Experts of a small language model: 2 picks a token.
Below are experts of layer 5 (counted from 0) of a mixture-of-experts language model. Rows are named router (the router's row for the expert), down (a neuron's output weights, with its number) and show model dimensions 0-127. Each number is 50 + 15 x the weight over its row's rms, rounded and kept within 0 to 99.
Before each expert's rows: a language model's description of what the expert responds to. This comes from a sample of Wikipedia text that the model never trained on.

# expert 31
It responds to: Word pieces containing on, c or ec in the middle of words, such as Zv-on-areva, Symph-on-ies, subj-ec-ts, susp-ec-ts, w in www.
router:39 45 50 51 65 63 84 41 47 74 60 34 41 45 56 60 63 45 65 62 41 55 48 23 29 26 88 47 40 85 50 66 37 56 66 58 84 30 36 42 55 60 30 45 44 54 57 55 40 70 47 52 72 40 42 64 20 64 45 40 56 39 40 55 27 57 73 75 65 64 52 45 57 63 62 31 38 68 62 67 22 39 31 43 71 46 23 64 55 30 63 57 43 50 55 70 51 46 54 66 87 48 61 46 32 60 65 39 44 50 49 53 46 72 54 54 31 32 39 42 52 56 41 88 62 18 64 50
down3:40 35 52 50 31 55 51 48 32 25 44 49 50 58 69 58 34 50 47 54 53 36 67 44 84 48 64 58 59 66 74 39 68 63 85 45 23 37 66 44 31 70 48 53 42 81 37 26 59 45 23 73 55 47 67 36 45 49 55 68 69 53 40 54 79 48 55 51 29 51 59 35 65 36 48 65 56 37 32 39 61 36 55 56 58 63 63 54 42 34 52 43 41 28 69 41 59 40 50 47 52 42 13 75 47 88 80 52 43 44 58 41 61 55 31 68 29 51 84 54 41 33 29 57 63 59 20 79
down4:42 44 66 48 41 39 60 71 53 54 45 40 42 38 43 47 25 52 55 45 63 13 38 71 39 68 41 66 19 58 52 24 57 42 63 53 60 67 71 56 41 68 55 48 65 33 65 66 74 27 45 71 53 62 60 42 68 52 27 67 53 24 37 23 62 47 59 42 56 40 51 64 35 45 61 27 66 74 29 52 36 22 43 73 57 56 62 41 25 48 41 38 69 50 20 60 78 58 82 39 52 51 07 66 53 69 35 37 24 27 51 55 47 50 38 52 57 54 65 39 47 41 56 59 29 33 35 42
down5:60 49 58 57 50 48 28 34 70 60 50 41 65 35 73 60 18 43 23 67 57 67 75 54 49 69 74 19 65 25 40 62 58 45 70 44 60 55 55 29 38 68 59 41 75 70 76 34 47 49 74 55 43 24 58 67 67 51 40 14 44 52 51 47 53 66 30 24 64 60 52 41 62 30 48 68 52 42 59 66 71 42 38 36 29 41 36 40 35 34 40 73 50 44 80 46 49 50 51 40 29 61 53 24 53 60 54 35 54 58 22 24 30 62 63 44 51 28 52 51 27 35 68 30 42 53 35 48
down6:50 24 45 38 52 23 54 18 53 59 64 66 45 66 49 43 31 63 21 42 73 59 30 50 28 47 35 34 73 62 28 61 40 70 68 54 64 54 57 33 49 29 58 60 74 51 45 46 68 43 74 67 44 51 23 46 47 49 45 45 41 37 51 24 36 48 65 37 49 31 34 10 71 34 41 39 23 48 40 26 54 40 50 37 53 07 44 06 48 53 47 44 45 67 68 26 56 49 70 55 44 53 72 32 51 30 33 65 74 39 70 50 42 46 42 51 45 48 37 54 56 54 43 30 52 48 44 41
down7:52 19 72 55 45 41 48 48 37 78 52 36 11 37 46 28 20 35 78 38 46 38 55 36 51 46 46 49 20 70 60 55 30 57 60 41 64 47 52 55 36 70 43 38 67 52 54 69 76 46 56 57 69 57 61 64 59 27 53 49 70 69 45 35 66 49 56 40 54 57 42 85 94 64 30 44 35 53 59 80 44 63 43 62 55 32 60 70 39 44 54 54 47 71 59 71 46 56 35 56 74 64 38 51 33 40 72 35 39 56 38 45 44 51 50 68 39 35 20 53 71 43 59 80 74 35 46 47
down8:70 37 94 52 58 38 15 58 97 25 29 32 58 53 56 47 72 47 52 46 30 37 59 63 58 29 09 18 46 66 62 34 51 30 59 53 34 35 36 60 65 42 34 48 58 61 77 45 47 58 60 59 56 68 61 66 65 48 53 39 41 35 50 60 42 67 25 58 30 53 37 67 33 47 24 44 46 72 59 39 39 40 77 68 27 41 61 43 20 40 41 49 38 73 63 47 51 60 61 67 61 52 49 56 53 46 50 50 39 51 52 54 48 68 76 56 45 54 47 45 51 28 67 22 57 44 46 36
down9:88 80 60 14 42 36 66 58 29 53 42 48 46 33 21 46 68 58 44 53 56 50 53 70 75 52 49 39 40 71 35 38 68 42 66 22 38 46 55 64 58 60 20 23 59 52 47 66 35 54 41 62 61 40 51 46 43 56 71 46 51 38 73 50 51 40 34 43 45 48 43 42 52 39 34 38 59 31 62 48 41 48 55 53 54 49 84 52 18 49 72 42 50 59 33 53 47 76 35 41 19 65 73 38 58 00 74 59 53 43 57 46 76 64 62 50 70 44 61 49 36 59 55 59 30 44 55 59
down10:30 64 89 44 37 62 54 50 59 29 64 65 64 63 50 35 56 38 35 47 32 56 24 51 30 45 59 55 29 37 68 54 34 53 41 78 51 65 67 29 38 32 25 33 60 75 45 46 69 38 46 86 54 65 71 67 50 39 40 54 69 45 73 51 34 41 35 15 32 53 59 57 57 44 47 16 48 57 70 48 51 40 40 48 67 38 59 57 51 45 32 42 61 48 42 64 26 52 61 66 45 33 62 49 76 41 61 86 77 40 69 65 55 75 55 59 66 34 34 31 51 48 56 50 51 27 73 36
down11:46 63 27 48 41 36 49 23 72 46 55 64 70 45 45 46 46 83 42 12 60 52 41 53 44 59 54 61 60 54 63 72 63 38 59 59 39 36 57 39 39 47 53 49 38 42 37 74 42 29 64 63 77 63 58 49 68 64 68 39 30 35 38 68 49 37 49 47 31 62 43 36 22 34 60 49 60 29 53 44 36 44 49 26 45 88 89 38 34 69 42 50 62 52 62 56 71 64 18 44 41 53 46 50 66 72 46 74 48 77 62 55 51 73 57 27 80 49 51 28 43 56 80 45 22 47 42 54
down12:48 38 33 47 81 56 49 51 24 25 59 57 46 52 61 48 30 45 52 57 62 53 42 61 48 58 55 42 59 79 43 56 44 64 05 57 34 51 37 32 45 47 43 62 43 57 37 40 53 51 80 13 57 47 52 72 81 79 46 47 39 35 35 62 79 14 45 50 34 32 76 65 61 60 54 36 35 36 44 28 61 12 68 75 71 39 38 44 38 67 44 65 68 71 77 65 55 43 68 46 51 53 49 38 32 49 52 50 49 53 49 74 50 55 43 63 30 73 58 72 65 55 39 62 34 61 42 46
down13:49 69 62 38 35 22 61 72 17 52 62 41 45 32 34 48 71 64 36 61 52 69 70 69 59 51 26 46 63 70 36 35 66 50 65 64 78 46 53 44 46 31 52 65 27 45 42 53 54 60 38 31 43 40 51 51 56 40 59 69 43 47 53 29 56 38 59 37 24 33 40 32 52 40 52 46 69 61 31 27 48 24 23 42 50 60 99 32 24 35 56 35 61 67 70 40 59 50 27 36 12 42 55 40 32 36 56 61 20 58 60 50 50 67 47 48 42 50 40 27 46 55 46 58 58 46 66 69
down14:52 34 66 58 67 51 63 51 59 60 46 51 94 32 61 57 54 73 65 57 69 36 25 37 73 56 52 68 57 47 41 79 49 66 16 26 54 23 43 35 49 44 37 39 63 60 66 61 59 38 55 63 31 74 40 32 55 77 57 73 52 71 24 24 74 60 24 79 30 57 33 57 55 39 60 49 35 59 56 51 64 79 59 46 41 36 61 70 62 39 44 38 60 44 38 54 52 61 39 45 43 44 36 32 27 45 45 58 49 53 76 66 59 36 40 59 52 68 72 53 44 73 34 55 49 15 64 53
down15:68 59 36 48 43 59 61 60 57 41 32 35 37 49 52 46 57 48 61 77 77 52 27 27 36 74 47 30 49 48 52 63 57 35 50 37 17 35 55 52 61 58 38 52 85 41 46 46 58 43 46 42 46 54 42 78 49 51 50 46 36 55 40 60 52 88 67 58 53 91 79 53 56 22 34 36 60 52 43 34 49 24 49 39 20 46 29 32 22 58 53 68 48 63 48 53 77 49 86 75 58 58 53 57 54 31 61 32 51 72 59 72 36 24 61 45 53 26 55 50 49 55 13 53 55 69 44 54
down16:56 37 56 48 57 49 27 61 53 67 29 34 65 61 48 21 59 62 43 31 45 46 53 40 58 49 58 33 51 65 54 49 48 53 65 14 28 70 63 27 66 65 40 44 60 63 59 60 38 48 49 40 68 50 50 17 44 44 63 14 34 48 92 74 58 70 41 40 50 35 22 61 54 73 41 49 43 70 48 61 45 60 66 55 51 51 22 25 58 67 16 40 48 56 67 54 53 73 37 79 46 75 35 49 36 32 62 51 47 58 42 19 61 29 63 30 45 58 49 25 53 40 54 69 46 56 76 64
down17:50 40 42 55 56 39 65 54 34 55 51 26 58 42 43 40 49 49 54 39 78 34 40 68 55 47 70 20 40 64 53 62 56 40 39 52 71 49 43 29 39 45 35 60 48 40 45 54 61 33 98 39 49 58 56 94 60 48 51 56 85 33 68 52 57 58 40 32 77 51 71 48 65 57 64 34 48 54 35 64 53 38 39 70 54 72 50 52 53 35 60 43 21 54 73 78 21 39 89 40 40 35 40 50 53 62 13 64 41 41 47 24 32 71 37 51 45 53 57 63 59 50 32 43 68 70 27 56
down18:51 68 31 37 15 48 56 57 62 62 67 41 60 47 50 34 57 66 50 39 69 61 70 34 76 40 75 37 08 40 32 49 93 21 44 45 48 65 43 54 44 63 38 58 56 68 35 64 42 70 51 56 57 42 43 35 56 50 59 47 56 50 63 69 38 61 42 46 52 64 62 13 44 30 51 60 41 47 53 55 52 34 65 59 66 26 48 48 25 68 52 43 91 51 58 62 72 52 62 62 58 60 55 49 34 53 54 42 21 67 61 34 52 44 39 51 56 74 47 11 76 69 57 79 39 51 45 63
down19:74 35 78 60 32 62 65 24 75 47 68 57 70 43 59 49 38 85 41 83 66 44 65 56 57 75 32 61 55 64 31 52 49 45 41 15 40 60 67 58 72 50 45 38 70 38 54 54 49 63 33 43 46 56 71 41 83 48 56 37 41 29 33 53 21 59 52 29 36 34 45 61 53 80 64 81 59 73 16 47 54 58 57 52 52 54 55 48 11 38 43 36 49 70 47 22 43 51 35 53 64 50 44 61 51 29 51 41 58 61 45 59 57 53 51 42 52 68 74 40 77 34 59 45 52 67 47 45
down20:61 35 61 47 45 32 51 33 72 42 46 00 58 77 54 48 38 43 33 72 50 45 65 73 40 42 59 16 57 58 59 68 79 36 26 46 57 72 28 39 61 54 67 46 30 51 54 57 46 49 64 51 56 57 57 60 61 19 15 57 61 64 41 37 53 57 60 72 68 55 70 48 45 26 65 44 64 46 51 42 60 53 42 61 40 45 25 50 56 38 48 42 68 29 63 69 21 26 55 57 47 56 33 50 68 38 43 66 56 61 40 28 47 17 51 52 48 58 34 79 69 47 82 54 36 64 52 35
down21:58 26 68 52 37 45 61 47 76 57 53 49 28 28 23 40 79 25 66 68 37 67 74 46 39 38 49 40 39 44 33 17 34 82 61 62 29 50 40 45 50 45 54 39 79 59 62 64 50 40 59 55 35 54 50 60 55 63 39 37 50 45 54 67 23 68 25 40 36 54 57 54 64 47 37 47 73 52 58 52 43 70 71 54 60 30 37 29 24 80 39 46 43 59 60 45 28 71 58 80 57 56 65 29 53 57 60 47 55 40 35 20 25 25 56 61 70 44 65 67 55 52 57 16 35 55 59 57
down22:55 52 43 39 40 02 47 81 50 66 38 36 58 56 60 37 47 50 25 49 49 44 43 63 40 26 20 46 20 40 68 29 60 24 38 39 54 38 20 50 45 59 58 27 49 49 40 22 36 55 74 40 37 57 51 47 51 33 43 52 28 48 37 63 24 73 43 21 64 73 57 65 59 52 34 75 61 14 40 60 44 62 88 52 68 57 40 52 60 52 55 42 53 36 64 64 60 45 38 41 63 18 41 37 60 56 68 33 40 50 54 50 53 52 66 59 44 43 58 42 62 75 50 49 39 41 72 80
down23:69 51 58 49 49 33 54 45 36 47 40 77 42 67 70 29 71 53 48 59 46 76 06 30 86 46 59 72 43 35 24 70 31 44 38 26 50 20 43 51 57 42 13 45 25 60 63 72 63 48 34 50 66 42 53 62 55 46 71 36 61 44 72 63 46 38 69 65 26 79 54 67 49 55 43 52 64 37 51 58 65 59 44 32 28 48 23 52 57 75 49 42 51 46 57 53 19 36 40 49 30 53 35 36 38 79 46 58 66 58 48 41 24 29 36 49 38 38 43 57 43 47 39 53 61 51 36 34
down24:54 58 57 48 61 52 45 40 47 26 17 61 36 40 63 43 55 67 77 71 31 68 56 21 66 68 52 47 34 31 55 47 41 58 61 72 30 48 69 65 58 49 54 61 52 47 68 49 25 10 73 54 39 45 36 65 67 72 59 58 62 45 47 51 72 45 51 51 30 49 34 71 34 42 56 25 76 50 42 43 51 64 45 43 55 54 63 54 53 29 51 56 23 46 33 24 63 52 15 52 48 51 34 48 41 61 49 65 78 27 72 24 22 19 63 53 46 83 29 47 36 25 39 51 55 50 48 58
down25:35 45 34 59 43 36 55 61 57 49 15 62 30 34 25 57 50 64 29 36 63 37 51 35 71 44 07 69 75 41 47 58 68 35 76 64 47 70 33 38 34 39 40 77 56 31 60 60 58 32 47 40 53 62 77 34 62 44 79 47 45 74 55 33 44 70 53 37 70 21 46 47 51 64 00 34 32 40 48 52 58 73 46 69 47 64 69 56 62 40 37 65 67 46 41 35 39 44 51 52 47 70 63 47 61 55 43 55 42 42 40 46 50 38 51 60 36 57 45 68 76 54 68 40 36 32 61 46
down26:49 77 51 55 51 35 37 48 41 49 64 50 57 56 45 42 38 50 31 44 50 31 41 69 57 33 33 43 61 50 23 51 46 62 69 34 50 49 49 74 66 14 64 54 35 54 47 31 49 61 77 59 49 47 47 65 84 37 45 33 69 10 83 52 54 53 87 69 71 51 55 54 70 67 39 47 75 37 59 33 50 56 57 55 55 51 46 55 66 53 55 58 58 50 60 70 69 51 36 64 69 45 51 39 74 43 77 38 54 55 99 55 35 33 52 77 41 72 29 46 52 54 61 66 38 58 83 37
down27:43 52 51 33 42 65 69 44 63 44 57 41 46 39 52 60 50 66 62 52 48 67 57 64 53 49 80 66 85 41 43 68 64 49 88 29 46 59 60 43 52 69 46 47 41 67 49 50 79 43 28 68 32 77 22 40 89 60 37 30 52 24 47 38 39 51 69 49 49 54 78 20 63 50 66 57 24 52 53 64 40 42 57 32 19 53 52 46 35 54 66 61 64 69 36 61 47 30 55 36 47 48 21 27 39 81 52 32 60 55 62 46 46 67 44 41 66 67 43 48 28 39 20 72 55 46 35 36
down28:63 63 53 55 79 52 83 55 74 39 80 49 75 36 56 61 52 25 42 47 50 75 42 47 36 33 52 51 81 53 64 44 63 55 48 53 44 33 72 50 52 34 52 37 71 38 45 21 35 51 81 77 49 55 43 46 67 87 37 37 74 28 43 43 64 66 58 29 47 40 67 52 81 60 31 41 44 30 48 35 57 33 58 47 37 61 41 91 47 68 63 37 28 67 34 56 72 38 49 84 58 49 67 37 33 45 43 47 38 55 49 26 46 48 45 66 57 69 43 55 45 59 47 41 54 58 66 63
down29:55 41 35 30 54 54 46 45 64 53 47 30 46 66 41 34 70 47 78 76 35 52 65 54 57 35 52 37 49 55 50 19 47 45 74 62 41 22 41 50 69 25 60 44 49 58 63 45 29 63 41 20 58 49 83 47 44 66 62 60 62 26 40 38 46 55 70 86 29 52 41 61 19 61 42 43 37 39 66 59 45 51 63 30 44 76 60 51 86 44 26 33 48 35 42 50 64 57 41 61 60 64 26 27 28 80 32 38 39 80 36 54 29 47 53 75 52 38 59 44 46 34 41 30 47 43 73 49
down30:55 64 48 24 31 37 42 31 56 70 34 62 46 58 62 54 51 59 43 51 58 47 46 71 44 51 39 47 40 65 31 33 61 31 75 64 58 30 37 49 51 64 72 51 29 28 53 49 60 32 48 27 42 75 42 40 45 61 53 71 63 29 20 40 47 20 62 60 54 32 28 51 50 42 52 36 55 53 69 32 25 37 51 76 69 58 73 62 30 57 26 45 55 57 70 54 41 80 80 82 43 44 56 59 62 26 25 50 44 38 51 46 38 79 33 41 59 76 71 63 32 52 21 61 40 44 34 31
down31:56 41 44 72 56 54 71 50 33 39 62 21 39 38 57 44 63 32 49 57 41 36 82 43 24 39 46 79 67 43 60 33 52 46 60 46 41 54 66 28 56 65 53 52 70 81 58 51 72 41 44 52 40 39 75 41 15 54 46 47 69 34 78 60 15 72 29 62 66 59 69 47 12 66 51 28 46 81 57 41 44 58 64 43 35 41 78 59 71 59 23 39 66 63 40 43 60 60 60 36 44 47 34 36 63 72 55 41 57 63 39 73 49 40 34 46 37 52 49 65 57 25 50 34 68 47 33 48
down32:50 52 24 31 60 09 74 68 32 69 83 43 66 63 56 57 51 36 59 49 46 36 50 35 57 49 33 79 32 69 58 55 45 52 54 26 54 55 57 58 51 81 18 49 53 22 55 52 67 43 48 54 55 24 53 33 44 65 51 42 45 47 33 60 47 42 54 54 44 62 54 48 51 81 38 78 72 60 29 36 45 36 46 52 33 44 71 43 50 74 54 40 73 59 50 49 52 56 55 19 25 51 33 71 49 44 14 54 54 40 49 42 68 61 36 26 61 73 50 40 61 68 30 29 42 30 23 68
down33:69 41 75 31 57 40 37 25 54 55 58 62 49 25 60 52 48 50 48 39 27 45 25 63 26 50 64 43 42 20 55 61 75 66 29 55 59 37 46 25 44 47 39 52 63 69 57 32 51 62 57 40 49 34 57 54 55 99 62 63 56 51 69 61 49 60 50 63 91 53 88 41 53 52 56 35 44 48 67 49 24 63 31 55 52 58 42 63 58 24 51 40 71 14 49 73 39 65 62 46 56 46 41 59 37 56 58 42 77 66 47 56 45 38 59 59 57 54 28 40 69 60 20 65 62 56 51 61
down34:56 60 56 51 58 27 62 74 27 39 83 44 69 79 49 46 54 44 41 65 70 52 66 61 51 62 46 61 35 46 63 55 48 72 66 60 66 49 84 53 31 60 39 28 71 66 31 75 42 48 72 51 27 55 51 37 58 31 62 64 57 46 68 30 23 41 26 56 43 76 54 60 63 58 78 67 18 55 66 83 38 40 80 55 55 43 38 57 30 73 54 33 58 50 55 80 43 49 81 57 38 49 55 57 72 66 72 41 56 39 55 64 54 29 64 68 39 55 43 52 48 57 41 42 25 46 50 57
down35:68 45 43 26 36 65 35 38 65 60 64 42 66 46 52 60 61 59 49 41 62 26 35 57 38 48 76 32 41 22 60 74 57 52 58 51 64 10 51 50 34 64 64 42 27 42 60 65 47 39 55 15 26 47 63 56 51 34 46 35 58 45 50 52 65 43 52 46 69 57 58 66 29 41 62 63 50 60 59 52 43 46 55 58 53 34 41 47 35 33 46 23 13 67 47 29 49 54 79 35 39 39 49 62 54 73 41 00 43 50 51 63 59 56 72 62 50 61 90 43 54 83 54 58 47 49 30 68
down36:41 62 57 58 64 61 73 46 48 47 61 44 52 41 53 65 67 63 36 45 56 71 28 55 47 28 65 51 72 36 24 23 32 43 37 33 44 52 36 39 31 65 38 40 76 44 48 56 26 43 45 58 30 65 52 49 59 73 43 57 34 53 80 32 60 55 40 46 58 51 39 45 53 50 32 82 16 47 25 51 26 47 56 40 03 59 29 69 73 47 55 72 56 46 42 70 46 52 51 31 57 48 55 64 78 49 39 42 51 60 66 57 29 35 55 44 33 41 45 57 47 13 62 70 75 80 26 59
down37:37 51 64 46 52 49 36 56 56 62 71 49 27 32 63 38 37 41 27 41 44 78 57 63 71 61 47 42 62 52 35 57 70 38 65 41 47 50 30 39 47 39 44 52 27 36 35 56 64 47 44 57 77 34 22 77 64 99 52 35 82 74 64 47 76 59 57 40 92 20 60 37 82 30 67 54 37 54 45 37 40 50 60 53 37 56 28 35 62 70 39 67 45 57 55 48 42 52 55 80 50 19 73 47 66 54 46 57 64 43 68 59 42 60 64 45 53 55 44 64 45 38 41 63 54 39 56 70
down38:46 60 47 41 12 69 73 49 68 53 46 28 46 36 54 49 20 40 43 74 50 38 24 28 35 61 46 57 39 70 35 34 53 71 28 41 46 76 22 23 47 38 27 53 48 75 68 59 33 57 39 88 68 75 69 27 44 55 48 61 36 59 59 56 32 70 55 70 65 32 52 36 31 70 29 36 43 34 42 45 55 58 40 49 41 30 42 27 45 37 51 55 58 29 58 75 48 61 28 72 33 57 22 55 55 54 60 52 49 42 41 44 62 39 51 44 56 25 47 39 60 56 27 44 56 46 77 38
down39:52 65 65 40 81 52 24 74 62 62 28 77 67 59 57 38 42 38 62 58 47 43 72 74 48 26 39 30 35 35 56 38 50 35 60 80 60 26 40 79 77 51 40 25 54 50 54 37 60 43 80 65 43 62 62 45 48 34 44 31 51 48 44 53 50 49 33 40 53 52 54 49 46 47 56 40 62 55 54 79 37 53 22 70 91 47 58 56 66 46 44 51 64 27 57 66 57 72 59 49 50 72 55 67 55 64 87 45 83 37 61 25 50 78 57 62 64 33 66 46 43 55 57 46 63 43 69 32
down40:58 41 54 44 51 75 59 54 47 45 45 61 47 60 52 35 78 36 87 70 47 56 62 47 40 55 53 59 44 41 67 31 54 43 76 57 43 39 59 71 51 30 80 43 35 78 52 54 50 54 67 57 61 57 25 39 36 41 27 30 39 43 49 36 48 57 11 45 29 44 53 75 44 38 67 43 54 73 51 42 68 71 71 42 62 29 47 49 77 61 42 34 25 69 53 43 49 43 33 22 25 43 61 74 35 80 68 52 33 48 30 61 68 32 43 28 62 49 73 22 43 36 54 28 43 50 33 29
down41:57 61 43 50 48 53 67 44 57 49 49 40 36 46 69 19 71 56 26 39 66 52 53 43 58 92 54 46 26 35 60 57 61 39 50 21 36 37 27 73 38 61 63 28 67 56 28 70 51 56 42 52 47 38 31 77 47 63 76 55 58 50 25 48 34 62 49 62 68 20 32 58 36 29 78 28 52 55 46 71 64 58 53 46 63 45 38 59 41 47 46 77 34 72 33 51 57 48 54 54 69 36 68 24 72 58 58 49 46 33 76 44 74 57 13 68 73 47 45 30 51 49 44 52 59 75 56 35
down42:50 69 58 24 53 72 77 55 71 49 50 55 48 49 47 32 91 40 52 75 34 22 57 44 44 46 41 61 78 49 35 33 47 24 53 41 27 64 26 80 44 59 30 57 54 68 68 49 50 46 36 46 60 59 35 54 83 55 53 34 53 55 48 44 17 23 47 37 39 33 33 24 36 46 42 47 42 51 57 55 39 41 57 45 47 40 52 37 41 56 80 61 43 37 37 34 73 24 47 53 37 34 53 40 49 29 47 85 61 52 32 36 53 21 44 28 39 42 42 69 34 67 29 40 21 35 54 52
down43:37 62 44 42 62 54 52 27 33 78 56 56 48 45 60 31 50 30 32 63 51 62 44 58 49 71 40 89 58 47 78 84 49 49 43 64 40 45 38 53 25 37 47 40 61 57 52 56 45 55 37 72 58 45 35 32 46 56 39 29 30 15 38 50 32 36 51 30 26 42 35 65 52 44 50 45 59 52 70 52 72 43 46 23 48 71 57 30 24 54 57 75 38 35 49 49 43 51 51 59 42 64 26 78 73 81 49 45 43 77 78 37 61 70 36 50 56 61 30 56 23 85 52 37 33 48 62 47
down44:49 20 36 48 60 60 55 62 32 30 50 47 43 61 56 42 38 39 49 69 38 70 92 21 36 40 39 18 40 66 66 62 60 49 42 37 46 45 40 44 47 66 59 59 49 50 51 47 40 55 65 60 44 21 40 57 51 49 45 32 63 45 55 45 40 69 65 37 44 47 48 68 94 79 47 60 36 34 46 67 45 43 40 41 56 77 61 31 69 61 46 52 67 56 24 70 47 56 73 76 46 23 42 15 56 46 51 61 52 58 38 31 19 45 50 70 27 63 27 51 50 78 56 39 21 70 54 65
down45:25 19 57 46 55 47 48 39 34 41 64 36 74 35 44 47 57 73 53 54 48 75 27 44 41 70 85 59 56 60 26 42 51 63 53 46 74 68 38 39 22 28 50 74 51 42 40 56 44 60 64 52 35 62 67 40 49 55 42 24 41 23 31 74 44 38 40 37 54 54 48 58 63 48 39 43 50 69 59 72 51 42 59 21 57 30 60 64 56 49 54 40 53 64 72 80 35 36 47 39 52 84 36 61 15 48 54 39 65 45 77 60 37 50 55 70 27 65 32 35 73 66 68 46 20 48 61 38
down46:34 29 55 61 51 67 44 22 39 31 49 50 48 72 61 54 44 57 64 42 60 37 51 35 28 65 74 24 41 36 54 71 88 46 45 53 28 51 65 79 43 38 41 80 67 59 54 49 38 50 28 31 49 52 54 56 52 60 33 55 58 44 17 41 87 47 66 39 43 26 44 59 38 29 29 48 50 51 43 54 72 43 59 62 27 66 46 37 48 45 69 66 25 56 63 56 32 49 55 66 42 36 36 45 56 64 24 58 25 50 32 47 54 33 72 32 31 85 47 18 66 47 49 73 35 65 56 62
down47:65 63 69 61 68 61 32 63 41 38 67 60 73 43 77 53 59 51 50 88 63 28 62 37 34 49 48 50 58 68 43 32 36 55 41 49 50 44 40 72 62 18 73 29 73 62 34 37 47 51 33 50 55 45 50 59 67 50 41 33 51 61 29 68 42 36 38 53 48 71 45 35 41 40 51 57 71 76 69 26 46 73 76 39 54 57 44 51 26 56 44 69 30 63 75 32 79 38 56 59 35 33 79 53 38 43 51 59 42 36 58 38 55 78 46 69 44 30 61 45 66 51 55 46 26 50 61 97
down48:53 67 35 54 69 45 48 51 95 30 51 80 39 54 61 40 47 39 67 40 37 55 48 39 64 47 52 34 39 03 66 47 76 58 33 31 26 88 35 77 48 44 29 50 45 48 60 22 45 70 40 29 53 37 66 56 37 65 63 44 58 49 32 67 50 60 79 72 46 29 69 51 50 61 63 37 61 56 47 57 36 49 72 44 41 62 62 50 45 62 46 71 47 39 56 55 71 56 47 54 44 25 86 59 40 60 62 43 85 33 54 54 41 25 26 65 57 44 55 51 67 56 48 33 60 56 49 54
down49:35 63 65 47 72 41 48 55 69 55 58 50 47 48 38 63 38 44 44 76 30 43 28 50 43 56 44 63 64 47 72 83 39 58 81 25 43 63 32 30 68 35 24 61 43 72 77 79 28 54 31 40 60 65 54 50 31 56 35 35 39 55 52 64 34 68 58 79 36 49 48 37 75 31 53 37 81 29 36 63 48 85 39 49 39 37 68 19 62 76 45 61 52 53 43 42 64 45 34 61 66 45 47 34 59 51 57 54 65 43 83 33 56 59 63 61 37 44 36 44 53 73 50 50 23 61 34 39
down50:63 42 56 62 54 54 54 36 60 52 32 52 27 40 57 63 61 38 43 65 47 48 59 70 44 46 18 50 37 71 37 05 62 50 50 34 49 71 31 67 66 77 48 56 48 46 25 47 47 50 39 38 57 60 74 57 37 33 47 45 40 52 27 58 16 34 83 43 61 32 64 41 58 31 60 60 63 49 57 83 56 58 52 56 50 60 18 61 59 58 36 31 71 62 26 62 74 34 32 52 46 44 39 24 77 55 38 88 62 66 42 54 40 45 37 71 44 31 43 61 75 47 45 76 37 57 47 31
down51:34 32 70 49 35 45 43 53 42 45 40 46 52 58 50 52 52 61 75 49 68 33 38 49 64 43 75 74 57 56 45 38 23 45 65 86 36 27 63 42 79 58 47 56 16 39 45 68 25 67 46 72 64 59 48 80 25 36 32 42 68 22 54 34 53 49 30 41 75 29 74 85 51 42 46 47 58 55 31 54 56 58 50 52 48 63 61 44 57 40 48 33 48 72 21 49 46 61 27 19 62 57 73 49 53 46 59 58 48 48 51 52 37 30 42 14 63 35 61 65 19 46 63 64 49 60 49 58
down52:46 37 47 58 54 75 36 59 52 33 16 46 63 54 76 54 23 56 49 54 26 54 31 59 65 35 38 33 35 31 62 44 39 54 35 56 52 35 35 39 20 70 58 76 61 38 56 54 58 58 52 58 51 46 48 62 59 20 50 75 46 43 43 28 61 36 63 28 53 31 56 68 60 40 52 65 44 51 36 29 45 39 56 63 58 46 88 55 31 38 31 53 40 39 49 60 71 50 65 38 48 51 59 38 58 33 81 54 39 50 31 57 61 82 68 58 73 66 12 55 38 36 39 30 54 12 37 79
down53:38 57 71 56 64 58 58 18 45 45 67 42 45 68 54 38 16 41 58 34 64 50 63 38 55 57 49 66 39 30 62 53 62 61 48 27 39 43 50 32 58 60 62 51 59 32 59 51 56 45 48 45 58 44 79 50 19 56 38 64 70 76 35 55 59 24 68 38 47 20 45 50 43 46 69 47 60 39 56 45 32 55 34 72 42 77 46 51 46 16 44 62 39 34 60 39 33 46 34 46 32 71 40 33 43 61 18 99 56 23 20 39 60 13 55 46 42 33 46 55 74 55 45 44 47 69 36 59
down54:70 59 59 75 55 51 34 62 36 21 49 49 81 70 59 54 47 34 61 56 37 63 49 65 56 44 62 47 44 64 32 72 02 66 19 64 53 33 30 47 58 40 54 47 55 48 58 39 52 61 84 54 57 49 36 77 47 48 34 42 76 64 58 60 56 50 28 47 71 49 61 70 55 44 62 57 33 47 39 58 38 48 25 54 44 46 44 46 25 60 61 42 36 45 25 39 42 62 88 57 51 50 67 58 57 33 50 42 28 59 48 73 39 62 50 64 53 36 62 60 55 53 42 57 57 99 25 46
down55:52 38 27 71 79 52 64 66 36 42 58 38 47 62 38 52 29 43 35 45 73 41 48 76 76 51 35 59 66 38 37 39 68 48 45 67 66 50 41 48 49 62 42 46 28 50 52 30 89 37 22 74 71 49 50 36 25 80 58 24 56 77 57 40 35 52 34 58 54 45 60 46 51 72 49 50 39 65 47 50 66 60 74 36 74 59 48 60 37 65 61 43 52 55 53 54 70 61 62 52 50 58 29 70 53 60 08 80 58 51 57 59 47 55 45 38 20 40 43 67 52 33 51 75 42 58 08 45
down56:50 62 46 60 43 32 34 38 35 36 55 53 43 55 72 49 34 53 46 46 54 57 67 47 57 46 68 50 44 40 46 49 52 48 47 38 69 29 27 30 55 60 54 25 60 57 57 41 39 47 30 43 47 31 58 58 35 87 76 92 54 53 80 41 63 54 98 76 59 37 38 47 53 45 43 67 30 47 59 61 60 31 25 74 33 56 49 52 43 34 53 34 44 73 61 44 71 72 68 43 63 36 50 48 46 29 59 62 43 55 15 52 60 76 59 22 38 47 56 64 40 55 60 83 78 33 41 71
down57:14 54 25 40 56 61 86 70 46 62 47 17 51 49 38 61 35 44 33 33 61 53 30 59 56 64 76 62 37 42 58 35 50 45 57 25 41 53 58 37 34 49 36 59 55 68 60 43 45 49 56 48 17 68 41 59 47 74 27 52 35 41 51 73 28 52 46 57 75 25 67 69 30 57 32 28 46 44 51 90 53 57 84 53 62 43 39 63 54 51 41 53 29 54 16 69 49 35 49 41 64 39 21 48 46 76 64 50 64 54 71 44 49 44 47 64 28 68 34 27 56 46 61 32 55 40 52 43